{
  "n_head": 8,
  "norm_place": "pre",
  "weight_decay": 0.05
}
Below are experts of layer 5 (counted from 0) of a mixture-of-experts language model. Rows are named router (the router's row for the expert) and show model dimensions 0-255. Each number is 500 + 50 x the weight over its row's rms, rounded and kept within 0 to 999. Numbers have three digits each.
Before each expert's rows: "comes before" lists some tokens at least twice as common just after its tokens as in all text. This comes from a sample of Wikipedia text that the model never trained on. Tokens count by the router's weight.

# expert 11
comes before: " a", " the", " to", " in", " as", " was"
router:522493405514480465529527586553532613506505577430494560609502519483630509589538496353447523485510473495521470523543576499490460537448553437525467472514450558555538576526494450484524497524510460501518447488637480519561550523459498426493533367538535489476531469519533453482476427469481460503470513508467525588511505586528455548455428446519450493469462442537475480444511538578497500413494434614576542553459526471464536558549576498505558536565559455435450472516512438520471531515578460454427461478554489502439510472399525342517473534498584499476432488551561441517402536536480489456470505521360462522426492556525441533528537468462517582417467478473511485507463389564435531482495532510498444512355510540498461568520451488566511463544460543494552625522448551587442484452504503

# expert 12
comes before: " |", ".", "–", ";", " |\n", ")"
router:498483495438532531475567530529493520417440469443447638600479586535498445521440492478534468498545542490489541605525556392526559534501498557439495479422450515521507538498425479369587526510484521382452498549505450488525513583605499484475471480579545620522509367440584439464428480469484531513377501427495464533477500460553528539467411487489509579542601498510487521476451569556489562571401484422531499487529468606466519554577545601482495547490464455500499424542537454509416487549533505451553501517426542509509485513469580451410522472487486541481443443505459434594512557468500502546530451534453490555473453528536451538512530462536528543464570587456466491555480578485461538540481569467496415557413502374560491511490526530440470504508468509501484502452483470473560608459462383

# expert 8
comes before: ",", " (", "\n", "'s", " and", "\""
router:520557529481531502665492557459467562512424392544523529504510440557503445506495401511456490463461486529442524496519518487500561478410580561464542506548496580488559516542564504489530459515490488443462487523523504533559538426496530457466564488522510485447503460539607496434458410483526482405464441468587541437548446548438572625513443459521466477567523550532524479579568563581375500478461461465505510523518480497415573496538590482397568585515493561507511475599509434627565507564459490488495472454538416557535576546491477458471460504475513415525477406513593457615473501597459499506397482534504503425469502603511427471493549513513466442475469495567448442446543468452549528481589427423501431516508547454437494550552494529485427501564459540454494575477473509531469539389471455

# expert 15
comes before: " of", ":", ",", " in", " and", "\n"
router:438511472501507534583578460516543519513472572518567498446560512555519483542473466479449547500510439472537554505530481483495459487462519538512444460501482476502573556436575482481562437496430505447472508516461505634529452513422494393521520426453597560446512420453494554413403431465417428475395592454505414532543405483440559528463422465505506448548561569514516495554447533560483525465424467457565451551387503440422557443531596485506497568542556584453541489599554411549554523489517536478501429442501557584499538534513562510461484527494454467535507496531443568520416472548403587475465534555628465511459461505570484576534583479465570448490524537534487467491583511466568462522465548476577459543413498460485431528603493586537429469604491531515518473542454440480577479474464478

# expert 10
comes before: ",", " |", ".", "\n", "–", ")"
router:558622507488503523571559473529448613480471467441450529542481446558494429525489506529542555425486471532514529496579516470490569559496482569524504496587480521493514490480505536424577469526452469420521500479564499591591581473465432407497575440547509528542466459421392560537411380548520422445361483463502452536458490580454460607477454457478337477468499564508525598462484583602465579500447485542497399556518479511472514491516542568513497629533492510505522460427486461527535455529533525480479488425515539536485523575515538469413524541566509469528455506493506452568500496577488518457493420434553489468462520499517413523478584437451545486451454495596477414447550458491551484600540463435492457481482411500510506483557554507523510526490472468480571514403427508544487614465449536

# expert 3
comes before: " ", "|", " −", " —", " \"", " +"
router:499543522464487529484548452449441487449437591565480512527534526544509449529492401425500508423458461512516496474550466497515524492397517533469594471512417575500571534510459498404458479528449391445503451458563484541532544551492514410484518547563564521473444519420503506548411454506444556507528485437505565447529475435497481526443441436369405523452453497512563476501456626554530530553460490531602490560585506508460643505580521512537552515572497480448376495513515465631480544440466439482391453446478385497510530626532511476488547472583609568443529496576579461549446477485455534572469552556505532525475451544523485503499481488449499445488507564500567386483484479502534484552515570456512531525427520432564502517478478428456482519551495450569447536466489406511492562442440563

# expert 7
comes before: " ", " |", "0", " |\n", " (", "1"
router:481512520423555598531524534531473492466444483455487508581549473532571430537475521440490502427574549463462635587507554549521484487479481587527520470508503433475558543425592577445599463501439552385450571481514444619524547555486462439442545518501497487421487425392481440431499517465435454440470486473500530565562451554507472507491501490471474547489556457527540537561458571477409494427483525487549458562435428506476547447539527498429587499543507557496496438536540451527499502486512497527437443426561426548526453533629567440438508643543616482513424472494506451562466532466513506547484486574552505531440478533635461451520606518427485482440510579517459478493544462518517430513529497473458572576476452519570472536455530521533516468550441516541519607451482424509407520465443432

# expert 5
comes before: "-", "20", "19", "1", "2", "3"
router:514481532497444445546536503448551537495503492487509612535625491515540479510523491482431522535574449515441545502508593450523445562477468575547603456543401572582548465467587572548553471488536499450443390504513475535557466491439510415566427471590547572493454541472552506514480512486513510424514538494598436572605417482426559579450445467404463550579530543574549500565575493463504518507443514486482467534460485527496518495533449658429570480578499500401488405456506500518449553530480465486477508492485414530489562510535526483497474487451428475538475527484546481507463450471489471540483458526476419509421516546498396499452492563497491630491534589492539535436480462407566462539506522459457387489543567502427461555523557396445518501590469497436515498480482392573579531500472435

# expert 0
comes before: " the", " The", "==", "19", "20", " He"
router:477454507464455538469574524539503492507497433480499507471477439563540443520448542456386510464552598631508551572545506517495497453509524575464532443598543510606516532474608537469548530584487452523478476480536486517570568512554505461501478463531600521503527482501432506502497535485380515447571586467540519481528503480567464516524430505406497602529531512506551472564554556559500557458461481492428446430532435422482511518500532573458549566546595483444522452504497472535447473463479498441498460484411486519494589493535570493479413608433488552512401417480499508517498535511429586531405430462567458513517442487586533453372452520458573602450474531501443532478495398532475578530543451490558423557457445513469460498498438461454366535524483439465477503431428505623451576498487429